config.toml
n_layer = 17
d_model = 96
n_experts = 128
experts_per_token = 6
d_expert = 32
d_shared_expert = 0
activation = "geglu"
moe_layers = [0, 1, 2, 3, 4, 5, 6, 7, 8, 9, 10, 11, 12, 13, 14, 15, 16]
router_score = "softmax"
normalize_top_k = false
routed_scale = 4.62
balance_loss = 0.0169
balance_bias = false
router_z_loss = 0.001
router_bias = true
init_std_router = 0.0104
lr_router = 0.00104
n_head = 3
n_kv_head = 3
head_dim = 32
vocab_size = 4882
norm = "rmsnorm"
norm_place = "peri"
norm_eps = 1e-06
positions = "rope"
rope_base = 80400.0
rope_fraction = 1.0
qk_norm = false
attn_scale = 0.177
tie_embeddings = true
parallel_block = false
extras = ["capped logits"]
init = "trunc"
init_std_qkv = 0.0514
init_std_o = 0.00882
init_std_up = 0.0514
init_std_down = 0.00623
init_out_by_depth = true
optimizer = "soap_variant"
lr = 0.00685
lr_mult_qkv = 0.4
lr_mult_o = 0.694
beta1 = 0.95
beta2 = 0.98
lr_head = 0.011
grad_clip = 0.5
warmup_steps = 200
schedule = "wsd"
decay_fraction = 1.0
decay_shape = "cos"
final_lr_fraction = 0.0
batch_tokens = [65536, 131072, 196608]
seq_len = 256
doc_mask = true
train_tokens = 715100000
steps = 6055
dataset = "wikipedia_en"
Below are experts of layer 13 (counted from 0) of a mixture-of-experts language model. Rows are named router (the router's row for the expert), down (a neuron's output weights, with its number) and show model dimensions 0-95. Each number is 128 + 24 x the weight over its row's rms, rounded and kept within 0 to 255.
Before each expert's rows: a language model's description of what the expert responds to. This comes from a sample of Wikipedia text that the model never trained on.

# expert 43
What it handles: Years and set phrases. Year pieces after in, like in 2019 or 19-57, and nouns in fixed phrases such as in terms of, in addition, in favor, in reality.
router [188 136 182 157 139 145 113 106 136 163 136 123 147 105 109  99 161 139 126 136 147 145 118 113 140 191 121 103 122 142 139 127 142  86 176 182 135 130 128  98 136 130 127 100 135  93 124 109 145 131 157 109 129 113 132 105 148 139 113 114 135 153 148 127 129 166 114 112 127 101 134 158 120 140 167 109 110 108 117 131  79 134 127 147 102 149 144 121 100 160 132  53 146 100 119  89]
down0 [116 109 143 121 171 125 141 103 120  58 111 182 135 113 111 108  81 116 101 138 116  69 142 169 112  99 106 123 143 120 115 130 136 174 115 142 123 136 177 122  87 119  86 121 117 132 148 109 130 128 116 112 182 112 140 126 101 136 130 143 128 131 103 153 110 138 117  92  99 107 132 131 123 134 153 147 120 137 169 143 147 158 151 118 119 190 106 146 116 151 114 159  98 127 116 153]
down1 [127 156 172 179 113 137 125 103 176 147 158 128  99 160 137 127 116 156 135 118 129 135 124 170  99 144 181 143 151 116 139 107 110 136 110 110 161 152 161 133  79 141 152 159 129 135 149 152 129 114 101 131 108 169 133 133 119  76 124 112 139 118 101 159 110 123 119 106  87 150 119 134 113 119 158 114 178 143 124 135 140 152 149 185 147 142  98 158 123 106  75 149 126 145 128 132]
down2 [141 148 129  79 139 144 126 132 117 137 129 117  95 156 178 136 145 155 133 133  66 164 109 162 100 164 115  70 115 148 152 161 142 111 107 110 125 115 152 104 138 136 149 125  98 162 149 121 161 103 106 136 136 166 145 150 109 102 110 131 122 131 112 162 152 105 131  81 170 102 138 166 126 148 114 120  91  92 125 118 111 160 141  92 109 154  86 118 150 126 104 109 120 129 109 115]
down3 [151 146 112 118 133 115 131 113 115 161 103 126 173 158 129 116 129 128 122 121 100  98 148 110 125 119 151 110 114 180 146 128 206 117 131 181  94 110 138 142 140 159 131  88 134 106 127 111 179 129 145 126 130 125 126 145 119 153 135 112 159 123 100 164 170  82 105 139 138 124 109 163 154 155 111 156 114 151 126 157  80 149 113 111 149  99  79 158 146 157 141 103 147 119 132 126]
down4 [132 102 104 163 134 153 152 147 169 107 123  96 119 128 127 149 123 145 161 134 131 157  89 158 157 121  98 133 139 117 154 112 101 133 138  87 155 149 110 145 125 110 117 126 147  92  91  83 110 159 200 146 108 198 105 135 117 140 150 110 131 119 133 117 148 114 123 149 128 109 134 156  82 108 115 166 145 129 142 175 118 135 146 150 137  94 131 140 164 140 161  87 115 137 116 131]
down5 [174 124 130  94 123 109 147  95 137 137 126 117  90 117 130 157 140 144 133 175 156 146 121 142 129 179 100 123 163  78 131 110 151 134 161  95 142 138 152 150 142 130  64 161 100 114 113 105 123 146  89 137  95 138 129 135 147 124 162 123 131 142 139 160 125 132 111 112  90  77 133 110  99 132  93 150 104 138 131  92 128 144 130 128 149 110 110 173  74 117  82 129 138 152 131 123]
down6 [149 101 165 145 142 150 126 139 143 145  98 177 123 125 133 129 157 150 100 152 107 142 145 104 164 148  90 100 111 131 147 135 102 141 132 150 116  93 106 150 115 160  64  85 149 170 151 115 129  95  86 142 122 133  91 104 124 117 115 125 129 161 130 108 153 168  56 115 135 135 104 117 134 120 109  98 120 127 125 125 120  81 116 124 135 103 153 144 153 120 160 112 156 112 166 115]
down7 [137 105 130 113 100  94 139  75 126 157 105 153 109 154 146 143 113 114 112  86 112 143 127 146 107 153  99 124 124 107 128 114 132 113 128  89  78 197 168 166 122 152 102 162 118 122  80 107 132 155 164 113 132 106 114 163 118 155 144 106 167 123 138 155 118 103 117 154 106 124 140 146 104 148 132  90 159 149 158 112 115 134  95 152 154  97 120 114 126 108 146 122 107 121  83 123]
down8 [ 73 156 118 111 125 111  83 136 119 131 102 101 110 151 136 110 123 167 197 145 131 176 149 144 122 129 131 138 121 121 142 171  97 162 110  67 154 141 118  96  96 115 125 123 120 152 128 122  74 125 111 111 108 117 157 124  98 116  89 100 147 130 141 164 111 136 137 170 160 113 131 154 127 125  89  93 136 126 133  87 124 147 111 110 132 143 123 106 149 120 139 120  85 131  99 130]
down9 [143 106  98 133 133 138 125 119 121 160 153 139  99 158 123 114 147 107 139 163 127  87 112 126 106 117 113 102  83 122 135  94  82  67 145 117 115 153 148 134 123  84 101 152 158 124 137 121  92 131 103  80 126 123 156 102 126  97 104 164 126 133  98 119 157 106 122 108 106 126 112 159 159 125 135 147 148 111  94 110  81 103 117 104 173  75 139 117 166 148 147 133 153 145 118 102]

# expert 23
What it handles: Word-final name endings. Final letters of foreign names, taxon names and other words, often vowel endings such as a, o, ella, ka, ace in Afrikaans, cloaca, Berberidaceae.
router [124 105 162 156 104 146 119 101 139 177 147 145 121  93 109 106 139 121 128 128 140 159  90 154 132 159  95 109 118 111 170  79 156 148 137 150 125 123 139 115 106 130 123  99 134 123 191 156 125 133 138 117  97 140 109 113 135 164 164 131 126 162 142 165  83 146 126 104  95  76 136 159 133 120 148 114 167  95 100 144 116 145 106 129 141 163 151 132  92 162 164 115 125 120 105 108]
down6 [102 101 149  99 105 100 125  95 139 128 131 125 170  98  95 119 125 151 118  93 120  81 171 129 151  91 114  99 170 147 160 155 149 130 126 151 131 114 122 208 159 152 105 121  99 135 118 112  91 122 100 140 129 113 114 137 158 123 146  82  99 129  97 174  93 109 131 144 146 110 144 106 125 186 148 129 141 152 136 141 123 126 125 115 143 104 133 155 132 123 124 174 114 111 133 121]
down7 [154 110 127 121 176 105  91 158 134  62 131  86 152 151 127 121 102 106 138 106 109 110  96  74  85 171 109 126 144  90 119 155  78 124 130 118 128 117 128 114 120 115  94 163 112 140 108  92 114 131 144 150 126 123 159 125 134 126 132 152 102 106 172 163 144 136 115 130 148 114 131  95 155 151 145 156 174 117 134  94 137  93 123 107 136 122 110 140 153 130 176 160 132 133 121 121]
down8 [142 116 125 115  73 120 109 119 143 130 125  81 153 164 134 112  98 166 128 111 176  95 145 154 152 145  66 128 162 106 120 149 126 157 123 131 125 126 120 130 152 148 143  80 140 167 109 143 103 122 170 130 150 166 141 154 114 128 121 135 101 133 118 184 128 120 139 137 112 164 163 109 115 182 102 114 106 111  92 152 131 164 147 100 141 141 112 157 126 132 165 112 110 101 134 118]
down9 [121 116 100  87  86 120 149 139 122 141  86 109 153 146 149 103 136 110 103 152 144 119 121 169 143 129 147 113  71  97  91 155 117 140 154 127 109 158 141 150 145 136 123 115 101 142 104 128 150 119 159 151 118  88 136 152 147 107 158 148  83 106 142 197 147 172 127 148 125 119  69 143 116 119 126 140 141 132 152 135 101 146 118 142 139 156 114 139 147  84 110  97 153 168 125 139]
down10 [ 88  73  62 109 148 120 172 124 144 147 104 146 136 129  97 138 152 166 123 135 108 153 101 106 116 106  98 119 127  95 119 128  95 128 117 137  72 141 108 127 152 137  82 133 115 104  86 108 157 169 114 144 159 115 123  93 120 125 128 166 131  89 125 104 147 141  81  98 120 175 137 139 136 123 132 132 132 116  99 137 138 127 141 106 138  91 103 130 105 114 127 131 132  81  96 132]
down11 [104 126 143 118 184 108 145 106 110 131 127 140 115  97 160 108 132 136  88 103 130 106 158 120 165 144 124 132 155 120  86 123 144 124 114 109 182 106 114 136 137 132  88 110 156 140 136 102 183  90 137  87 120 120  97 112 107 134 164 113 115 138 144 166 140 119  95 109 119 160 112 138 120 157 165 122 117 137 125 143 136 206 171 131 141 152 166 122 146 124 141 102  91 131 152 116]
down12 [ 79 151 114 130 143 149 159 115 144 148 121 129 114 160 139 119 119  97 108 158 162  94 136 132 160  90 154 126 147 106 141  95 132 137 122 121 102 152  89 128 102 104 124 118 131 149 111 107 121 127 119 143 143 177 107 131 119 110  98 120 120 100 109  82  99 111 197  93 132 120 174 149 132 152 119 126 114 121 129 160 114  99 131 115  92 125 116 114 173 131 112 115  41 122 125 125]
down13 [113 131 106 117  74 141 151 139 101 132 134 116 145 143 143 169 142 154  99 168 142 120 110 113 159 131 112 103  97 140 135 108 156 160 149 151  88 153 122 108 105 114 127 144 141 112 190 109 124 128 112 112 162 168 125 128 105 125 133 128 149  99 122 143 139 143 120 135 140 154 139 125 130 189  92 118 127 120 121 110 185 148 130 156 106 125 107  65 116 170 113 164 161  78 126 126]
down14 [118 136 135 115 101 147 100 124 185 108 119 118 125 112  86  72 119 118 126 148 120 164 129 151  67 102 143 129  91 147 149 125  99 171 165 108 130 150 115 112 166 118 110 145 135 149 107 155 137 138 152 147 106 108 115 118 113  94 108  98 123 163 161 106 104 154 145 129 139 125 116 107 165  92  90 132 109 138 109 171 130 122 141 122 124 138  77  99 124 129 111 129  73 125 151 162]
down15 [133 108 148 133 125 101 132 120 185 157 138 100  96 128 106 161 146 116 178 123 155 117 148 123 140 122 124  91 148 145 134  89 134 141  95 155 137 100 119 144 119 141 114 110  94 166 142 140 160 129 102 152 114 141 106  94 171 155 114 144  79 105  59 118 127 109 119 106 122  75 148 110 111 120 135 138 175 136 142 108 121 138 157 113 122 158 120  89 137 134 155 110 140 122  88 164]

# expert 13
What it handles: Romance, Slavic word endings. Final letters of Spanish, Italian, Latin and Slavic names and words, such as Histor-ia, Niccol-ò, -ić, -ski, and genus endings like -idae.
router [135 105 145 138 166 148 116  80 136 185 152 157 142  81  98 119 156 108 138 102 169 163 101 129 105 165  92 116  93  88 144 121 145 141 140 117 135 151 136  89  96 141 121  90 134 105 176 143 130 151  94 130 115 114 142  88 145 152 149 121 135 134 143 126  94 152 109 127 140 120 128 144 142 137 134 121 159  83  89 166 114 145 107 131 121 158 148 125  87 163 140 115 114 141 108 106]
down0 [185 110 142 126 116 179 121 127 113  80 101 133 104 135 172 124 112 152 121 127 153 160 153 109 169 124  54 128  96 138 106 100 128 125 133 108 104 146 142  98 104  97 146  87 147 103 128 106 123 116 119 121 110  96  87 160 118  97 152 161 104 107 113 136 136 127 163 108 106 146  94 112 122 105 113 114 114 165 134  93 133 115 111 101 120 165  99 126 167 122 140 135 125 111 100 132]
down1 [115  92 130 150 128 119 131 112 154  92 163 168 137 135 125 146 136 146  99 180 138 180 105 104 108 135 116 197 151 129 127 139 102 176 131 118 154 136 109 105 129 117 134 148 120 131 124 137 100  67 147 135  99 143 127 115 112 112 130  95 120 114 157 163 110 142 117 141 113 127 116 152 109 100  97 119 116 109 144 132 163 135 134 165 153 107  83 161 132 111  98 200 132 137 114 134]
down2 [127 146 115 127  86 163 169 111  96  80 134 111 136 171 133 132 117 138 123  99 142 101 130 171 122  95 108 113 130 163 162  99 137 129 123 135 106 133 103 170 176 145  96 163 101  97 108 142  98 150 169 170 116 138 139 121 145 113 118 123 149 161 142 176 129 153 133 124  88 103 150 138 130 160 141 116 118 152 140  87 128 115 151 128 140 145 109 116 157 127 116  92 180 124 108  98]
down3 [183 123 153 141 118 117  99 134 153 163  99 144 178 134  86 140 140 156 178 141  63 109 146  97 107 131  96 123 141 110 131 123 145 154 146 157  96 118 137 150 118 153 125 107 139 155 131 142 116 123  64 120 148 138 102 105 135 154 171 112 108 130 123  92 120 104 129 111 139 101  88  81 121  87 135  96 127 136 133 167 121 100 121 128 127 121 130 123 117 122 107 173 143  96 127 133]
down4 [132 108 109 134 140 154 147 110 142 101 145 115  95 112 113 108  73  99 127 106 143 164  88 118  88 188 149 122 122 131  92 134 141 121  70 174 131 143 119 101 131 131 178 121 116 113 157  94 115  87 135 124 125 121 125 133  96  86 164 142 154 148 130 153  97 144 105 120  77 151 131 128 120 122 147 130 138  81 111 116 117 136 101 138  94 141 127 110 169 162 118 155 145 132 120 108]
down5 [103  85 153 119 159 118  95 120 158 136 111 106 121 119  44  98 162 171 104 135 155 135 113  93 152 109 172  71 152 131 110 126 140 147 133 113 105 142 120 110 110  92 126 119 103 153 127 123 103 117 136 160 111 104 111 142 128 118 116 120 138 130 116 151 150  87 139 111 110 147 114 136 132 152 156 133  96 115 150 102 128 127 164 115 130 137  69 141 151 100 106 176 115 142 153 148]
down6 [104  94 170  86 161  88 132 158 173 139 110 170 119 169 101  98 165 149 111 142 129 131 144 109 135 108 140 155 185 170 156 156 139 164 141 123 187 121 103 148 150 105  85  84 137 137 103 135 108 116 106 114 154 122 147 135 148 118 153 115 130 125 123 121 126 119  84 115  97  86 112 139 124 113 115  97 121 153 107 104 102 135 123 162 143 109 123 128 127 149 149 143 141 143 138 124]
down7 [148 116 138 144 164 142 166  98 113  93 133 108 149 141 139 136  93 132 153 101 174 130 107 121 157 138 198 113 107 119 133 133 118 150 105 103 115 136 124 118  93 144 139 107 115 110 108 112 118 129 131 169 154 100 111 146 145 168 111 180 149 111 157 145 121 158 136 154 123  92 167 142 101 153 140 101 109  79 157 126 126 137 115 122 167 109 110  73 162  87 114 128 109 142 139 114]
down8 [118 120 163 140 161 127 131 125 144 129 130 160 161 162 124  79 157 102 111 151 126  97 152  69 122 105 106 107 142 151 130 118 121 119  74 124 123  98 118 174 139 103 100 127 133 141 149 101 186 120 156 134 142 112 129 137 125 143 167 134 137 145 131 151 124 153 131 134  87 144 104 139 156 150 138 132  87 132 136  86 100 121 198 137 136 174 143 134 144 130 154 157 132  83 126 141]
down9 [136 113  88 131 136 116 109 122  89 160 142 144 111  61 111 156 118 121 120 148 132 134 124  71 115 157  87 148  80 145 119 124  85 139 165 117  97 142 147 140 135 135 107 131 150 156 126 136 140 158  93 145 158 148 174 144 181 164 145 132  93 138 150 142 123  93 116 144 161 133 118 150 131 115 117  98 129  92 136  96 127 163 119 140 137 104 135 138 118 187 131  89 124 123 135 125]

# expert 8
What it handles: Common nouns after determiners. Singular common nouns right after the, a or a possessive, naming systems, works and institutions, such as film, engine, program, law.
router [119 143 150 133 139 157 107 105 123 126 128 155 155 112  93  68 140 152 171 125 154 178 107 134 117 174 116 106 126 121 131 105 148  81 144 160 167 157 118 124 112 141 126 104 123 116 150 134 125 157 129 123  90 106 171 118 144 142 126  92 192 157 143 135 113 161 153 113 109 117 144 155 151 142 136  95 136  94 123 126  70 145  95 107 135 149 150 141 131 174 162 137 135 119 126 113]
down3 [100 118 136 108 121 146 134 138 155 158 104 146  95 120 101 155 104  98 170 150 165 140 125 123 155  97 121 117 129 133 146  97 134 132 119 111 159  94 114  70 140 151 135 106 132 152 187 118 143 119 138 170 150 115 118  96 138 118 172  75 145  84 111 136 106 127 135 153 157 141  94 121 158 126 100 108 112 132 113  64 140 147 114 113 165 121 162 158 138 129 126 138 137 115 118 168]
down4 [114 150 151 165  96 113  92 117 112 115 153 138 155  98 136  88 133 118 117 144 130 156  99 126  83 132 158 151 112 156 155 124 103 131 151 131 137 148  98 147 126 113 192 165 151 120 145 154 131 139 104 135 137 131 143 107 148  94 132  96 131  92 124 101 111 145 162 134 131  95 119 174 139  54 114 127 150 119 108 149 117 122 131 138 146 116 107 162  92 165 103 107 143 178 151 113]
down5 [159 140 116 140 157 108 145 148 149 147 149 155 115 132 146 137 194  99 139 156 132  98 170 127 107 126 161 124 141 101  98 114 168 146 139 146 133 128 111 149 101 149  87 165 125 130 144 107 133 162  90 102 133 172 156 100 134 110 145 109 135  90 131  96 201 118 115 126 115 103 104 170 147 125 160 158 138 136 140 157  91 136 122  94 127 108  80 120 127 102 123 120 138 124 129 132]
down6 [ 89  83 123 110 134 117 137 146 120 120 134 119 114 147 120  93 145 128 145 109 107 144 141 102 144 115 167 155 114 168 143 104 116 131 102 184 108 167 145 160 115 117  98  95 128 127 148 105 145 121 126 120 124 148 183  83  82 132 146 109 125 135 119 106 148 104  93  83 120 132 141 159  85 105 132  86 157 121 106 152 139 146  99 147 116 143  90 141  75 135 140  95 149 153 117  98]
down7 [144  84 103 117 149 177 117 110 139 103 130 161 127  88 144 145 160 103 142 114  93 127 127 120 141 152  80  79 110 117 148 167 159 131 123 103 132 109 169 161 131 132 121 109 113 117 108 144 132 121 165 158  96 167 123 101 161 140 132 119 143 115 108 132 102 103 142 156 122 120 118 115  78 132 133 123 128 116 128 134 125 129 121  86 106 111 144 153  73 105 127 186 147 131 181  99]
down8 [150 143 103  97 138 114 113 108 184 103 133 113 108  89 127 136 143 114 150 138 129 126 176 130 124 147 164 149 135 111 141 117  83  84 132 152 131  78 123 178 115 117  82 118 123 125 109 103 125 134 124 104 142 110 127 146 135  84 127 111 177 117 150 118 127 150 170 133 161 140 141  94 104 120 127 162 117 122  90 125  73 148 104 164 132 135 111 141 178 116 124 154 146 138  83 136]
down9 [167 169 147 112  82 105 144 100 139 146 124 134 134 129 163 140 152 152 164 148 139 122 132 116 127 149  89  87 132  94 170 110 106 123 185 133 110 148 154 199 108 173 140 144 106 124 109 121 157 151 127 126 150 134 101  92 119 142 103 143 118 119 131 161 115 160  70 146 140  84 149  87 129 106 129 115 127 164 112 147 122 158 133 133 141 112 115 122 140 104 153 127 111 123 151 139]
down10 [110 150 146 144 110 119 122 119 116 167 176 115 109 158 114 168 126 117 126  95 126 159 155 149 165 125 119  71 102 106  79 150 163 149 122 138 124 128 127 131 137 155 161 111 100 114 120 152 161 112 140 150 139 114 147 139 158  89  92 144 136 124 160 111 136 107 112 104 174 108 110 163 153 127 125 142 168 128 139  84 139 154 199  96  99 139 149 104 112 150 130 121 131 145 124 103]
down11 [144 138 123 151 128 107 133 160 129 135 144 130 126 145 107  90 121  99  98 116 105 106 113 160 142  82 130 152  80 108  84 176 108 138 108 152 112 134 130 141 103 116 140 140 137  69 112 131 132 150 104 118  93 136 135 101 109  72 156 115 123 132 106  81 148 116 122 124 106 133 122 171 140 114 148 123 143 119 154 140  97 140  63 136 103 142 110 185 130 120 126 108 161 112  92  92]
down12 [117 131 151 176 133 170  77 119 160 137 136 106 174 150  99 110 155 145 112 136 106  92 154 125 125 140 161 123  61 130 119 157 101 133 117 129  93 132 119 127 156 129 113 117 105 137 107 124 147 120 138 135 137 102 132 101 132  98 135 123 132 103 160 110 109 133 164 111 155 154 185 127 163 130 172 119 103 132 121 135 116 117 124 150 124 165 127  69 138 110 154 105 119  74 165 142]

# expert 5
What it handles: Year and number starts. First piece of years and numbers after a space, dash or parenthesis, mostly century digits like 19, 20, 15, plus table figures and scores.
router [160 134 183 132 139 185  96 123  97 168 155 142 127 135 108 120 147 156 128 109 137 129 122 142 123 149 105 114 125 114 134 126 165 115 170 174 132 160 149  97 118 127 141  95 145  94 130 124 167 161 151  72 118 119 154 120 139 161 141  87 139 148 151 121 107 159 102 118 134 128 146 157 129 181 157 118 140 117  93 128 126 108 125 117 116 143 151 123  80 147 184 108 122 110 114 103]
down3 [ 97  65 105 143 160  85 155 150 141  84 116 135 105 113 167 159  94 121 143 140 101 146 121 115 133 127 145 131 194 101 129 152 116 156 119 139 172 144 135 145 131 154 139 123 108 146 124 130 100 154 119 144 155 129  86  94 129 111 146 170 170 132 138 157 102 136 109  76 133 120 150 113 114 100 112 147 112 133 120 100 129 129 108 150 170 126 126 103 146 100 147 154  82 122 105 130]
down4 [140 161 167 115 149 118 121 109 144 127 150  48 139 170 104 130 139 122 154 112 111 144 138 118 137 153 151 126 107 111 109 114 128 107 141 152 151 152 119 115 126 153 158 106 132 106 116 143 122 100 137  90 132 137 150 160 113 111 115 118 124  83  99 131 121 111  84 140  93  91  72  95 126 113 178 160 144 109 146 142 109 122 147 103 160 131 128 116 197 165 119 152 140 155 118 116]
down5 [144 106 161 125  99 153 161 168 127 122 138 143 142 156  88 109 123 169  64 132 116 114 113 110 122 157 115 160 144  95 114 136 123 102 107 110 130  90 114 165 146 101 148 127 114 121 120 106 141  90 126 135 139 140 174 130 104 180 172 152 150 113 108 140  99 132  97 155 129 134 160 122 180 145 150 119 111 125 105 177 136 125 137 108 126 183 102 154 105 112 149 150 121 124 144 110]
down6 [120 112 138 119 108 174 153 130 143 150 112 109  99  95 113 109 120 128 158 109 142  89 148 136 114 156 125 182 158 143 126  89 155 103  94 138 143  87  94 113 117 121 132  70 150 108 109 124 118 145  93  90 138 111 151 128 108 150 137 120  98 143  71 123  95 171 116 120 116 106 105 132 192 148 177  93 130 130 134 136 120 107 121 113 130  96 142 118 133 116 113 103 136 166 144 140]
down7 [138 133 151 127 116 113 128 128 117 155 139 121 124  93  94 122 104 110 153 103 132 131 142 154  76 174  91 142 165 116 147  95 130 122 159 174 116 135 166 113 103 135 113 118 116 115 123 138 137 120 178 166 119 115 173 122 154  83 162  96 125 129 131 131 146 127 159  86 111  92 152 144 142 147 121 116 164 125 147 160 146 176 126 139 129  78 130 149 144 174  98 158 109 131 158 154]
down8 [ 74  96 113 177 106 117 128  95 140 147  97 147 128 154 120 128 108  97 139 137 166 135 119 138 110 153 110 106 110 120 161 102 146 152 124 123 133  98 129 128 115  69 107 143 120 121 132 102 133  93 138 123  98 106 189 103  74 125 109 145 108 109 110 116 117 141 155 130 126 157  88  96 174 108 116 146 142 148  98 179  88 111 115 140 148 131 122  97 137 129 112  89 120 104 146 119]
down9 [140 169 107 132 146 117 130 120 131 122 110 124 136 126 128 121 136 135 109  97 133 140 160 152 139 142 128 144 113 131 134  86 130 116 144 119 141 122 115  61 111 136 144 148 121 141 134 138  90 101 109 154 146 117  88 173 134 130 119  95 111  86 134 141 136 128 202 115 143 108 183 170 126 125 103 103 113 146 116 108  59 134 118 131 116 168 134 187  97  91 126 146 155 106 151 155]
down10 [108 114 140 143 106 112 112 120 124 114  89 110 103 135 139 127 138 152 154 135  90 143 175 164 165 150 144 108 157 132 130 127 134  88 168 123 135 120 130 108  85 192 113 124  89 139 110 132 135 141 169 159 153 127 176 139 130 155 126 151 111 102  88 146 111 103  87  91 151  86 145 144 174 124 132 117 108 139 149 111 163 154 135 105 126 107 124 127 119 121 122 151 171  79 121 141]
down11 [174 138 137 114  90  91 135 125 107 101 132 151  94 113 113 122  92 126 116 153 100 165 121 112  88 103 149  76 155 134 164 148 117 139 174 132 164 133 104 111  87 100 120 140 131 152 106 116 121  66 136 136 116 102 155 134 116 170 114 122 134 151  78 145 124  67 114 138 145 117 129 133 107 113 122 118 133 151 111 157 118 128 134 111 120 149 150 129 160 166 112 129 168 119 157  97]
down12 [124 114 107  78 112 159 126 149 131 127 124 146 118 171 124 107 123 154 118 116 143  84  98 127 153  91 111 155 166 109 129 152 130 115 125 116 128 121 119 113 134  77 128 117 136 159 153 137 173 144 124 103 145 167 102 102 166 145 120 124 129  81 149 114 106 151 122 157 106 135  89 165  73 161 114 120 109 135 111 187 122 151 138 153 162 137 147 140 113  99 153 131 121 150 186 127]

# expert 17
What it handles: Institution and place nouns. Head nouns naming institutions and places, often after the or a proper name, like University, School, town, Municipality, Stadium, Church.
router [129 155 138 124 147 143 124 106 101 148 141 203 149 129 103 121 140 170 142 137 170 186 113 117  98 171 115  87 116 127 144 125 138  92 134 130 137 150 121  88 139 133 129  94 140 118 151 127 171 143 132 121  96 107 155 106 154 151 135  91 161 174 140 153  96 166 137 128 118 115 147 163 138 166 147 108 115 105 120 144  96 134 103 104 166 168 145 125 122 168 135 114 123 120 112 118]
down3 [121 112 123 152  91 132 124 112 127 160 113 124 119 152  89 134 130 115 168 114 105 119 137 138 163 119 131 120 122 113 146 164 118 104  98  78 159 128 101 127 183 108 121 128 141 110 119 137  94 158 132 145 117 135 164 107 143 144 136 146  71 121 168 134 144 160 123 125 148 116 135 112 105 130 151 136 137 143 122  84 138 160 181 126 194 148 155 137 103 101 147 106  84 156  74 116]
down4 [113 113 112 133 143 136 121 110 122 136 106  74 126  95 116 109 103 157 189 153 131 124 116 143 152 160  63 121 107  90 144 136 112 106  92 128  76 135 157 131  88 143 115 161 144 177 110 132 144 134 151 121 163 116 141 137 110 126 135 187 147 125 145 110 105  98  90 100 107 151 133 131 142 122 126  84  64 124 131 144 136 160 137 138 119 109 155 125 115 116 132 124  90 134 126 117]
down5 [116 125 145 170 128 144 159 114 128 104  81 130 104 110 149 125 150 104 138 125 181 157 138 117 142 109 147 151 165 124 141 154 135 153 204 122  92 111 136 108 134 115 120 161 163 128 136 106  87 151 149 167 118  91 134 138  97 133 138  96  87  89 123 144 146 146 109 143 113 142 106 111 123  79 156  92  97 156 165 108 145 123 138 131 120 160 154 123 148 172 147 136 135 131 148 120]
down6 [112 137 172 120 135 107 121 143 150 107 127 122 146 123 125 153 109 161 166 110 127 138 167 119  95 171 136 124 116 129 160 135  96 106 143 107 174 161 106  92 141 118 133 122 132 124  90  76  94 124 167 144 121 134 148 153  78 149 128 103 112 106  99 134 115  90 145 176 136 130 118 114 135 114 151 126  75 132 130 121 167 121  95 114 145 156 126 166 168 106 136 152  73 147 138 110]
down7 [177 126 155 136 140 146 130 125 109 132 121 141 107 137  97 106 128 128 136 100 109 156 106  95 154 100 118 126 113  68  75 124 136 142 173 164 131 147 159 125 120 131 146 155 151 119 106 149 107 147 145 106 159 148 127 136 161 154 108 104 104 167  88 147 138 120  74 115  82 116 162 108 139 109 128 131 185 163 100  96 144 151 157 140  99 109 173 126 123 125 130 131 152 137 143 142]
down8 [152 126 138 104  89 129 114 104 163 135 146 126 106 140 144 114  97 134 121 139  90 155 108 120 124 139 157 165 112 178 112 131 122 134 137 132 164 145 137 126 136 114 155 101  89 128 124 107  86 124 144 179 104 126 138 132 130 102 144 129 108 125 173  76 115 134 145  95 173  96 141 154 103  85  90 135  66  99 108 146 119 123 113 162 143 130 130 145 126 113 111 136  81  93  99 161]
down9 [122 143 147 137 103 170  94 131 151  52 129  81 123  95 114  69 135 111 134 131 139  86 111 125 140 122 142 139 124 110 130 128 111 119 157 122 115 101 147 107  98 119 128 140 167 163 130 139 115 112 159 105 137 104  94 127 130 124 139  70 137 109 174 147  99 132  95 138 147 148 135 133 155 136 153 113 163  98 171 125  93 136 173 163 102 102 129 136 122 150 127 167 128 118 120 149]
down10 [173 113 128 144 137 128 130 108 121 103 133 156 133 150  91 107 140 144 127 171 126 136 112 135 125 150 113 180 125 124 121 138 156 137 146 120 135 130 127  87 104 141 150 110 108 134 185 183 123  82  96 124  97 134 166 119 110 116  99 113 118  86 130 136 128 105 115 113 102 105 107 137 128 152  88 117 139  73 124 108 104  91  85 159 107 107 119 103  86 139  85 101 105 149 140 165]
down11 [128 110 129 146 136 109 136 135 168  98 147 109 123 126 119 112  87 123 123  95 102 132 119 110 124  79 131 109 135 120 133 121 132 125 152 115 124 130 166 100 110 134 137 117 107 142  99 156  79 180 201 135 143 112 117 123 128 142 101  93 124 128 103 113 149 113 180 132 131 139 102  68 135 153 113  89 105 130 149 134 171  84 144 122  85 124 147  83 100 111 136 134 108 103 130 170]
down12 [111 182  97 133 127 152 161 176 111 132 122 131 131 110 166 124 128 150 140 162 130 108 127 146 155 151 115 156  96 130 140 143 134 120 131 154 122 137 132 131 139 134 104  91 127 140 155 109 154 158 132 117 145 137 139 147  93 117 141 123 155 140 138 121 155  98 155  94  99 145 105 146 124 102 103 137 171 145  87 190 123 128 136 110 148 150  99 106  99  63 153  84 143  91 123  74]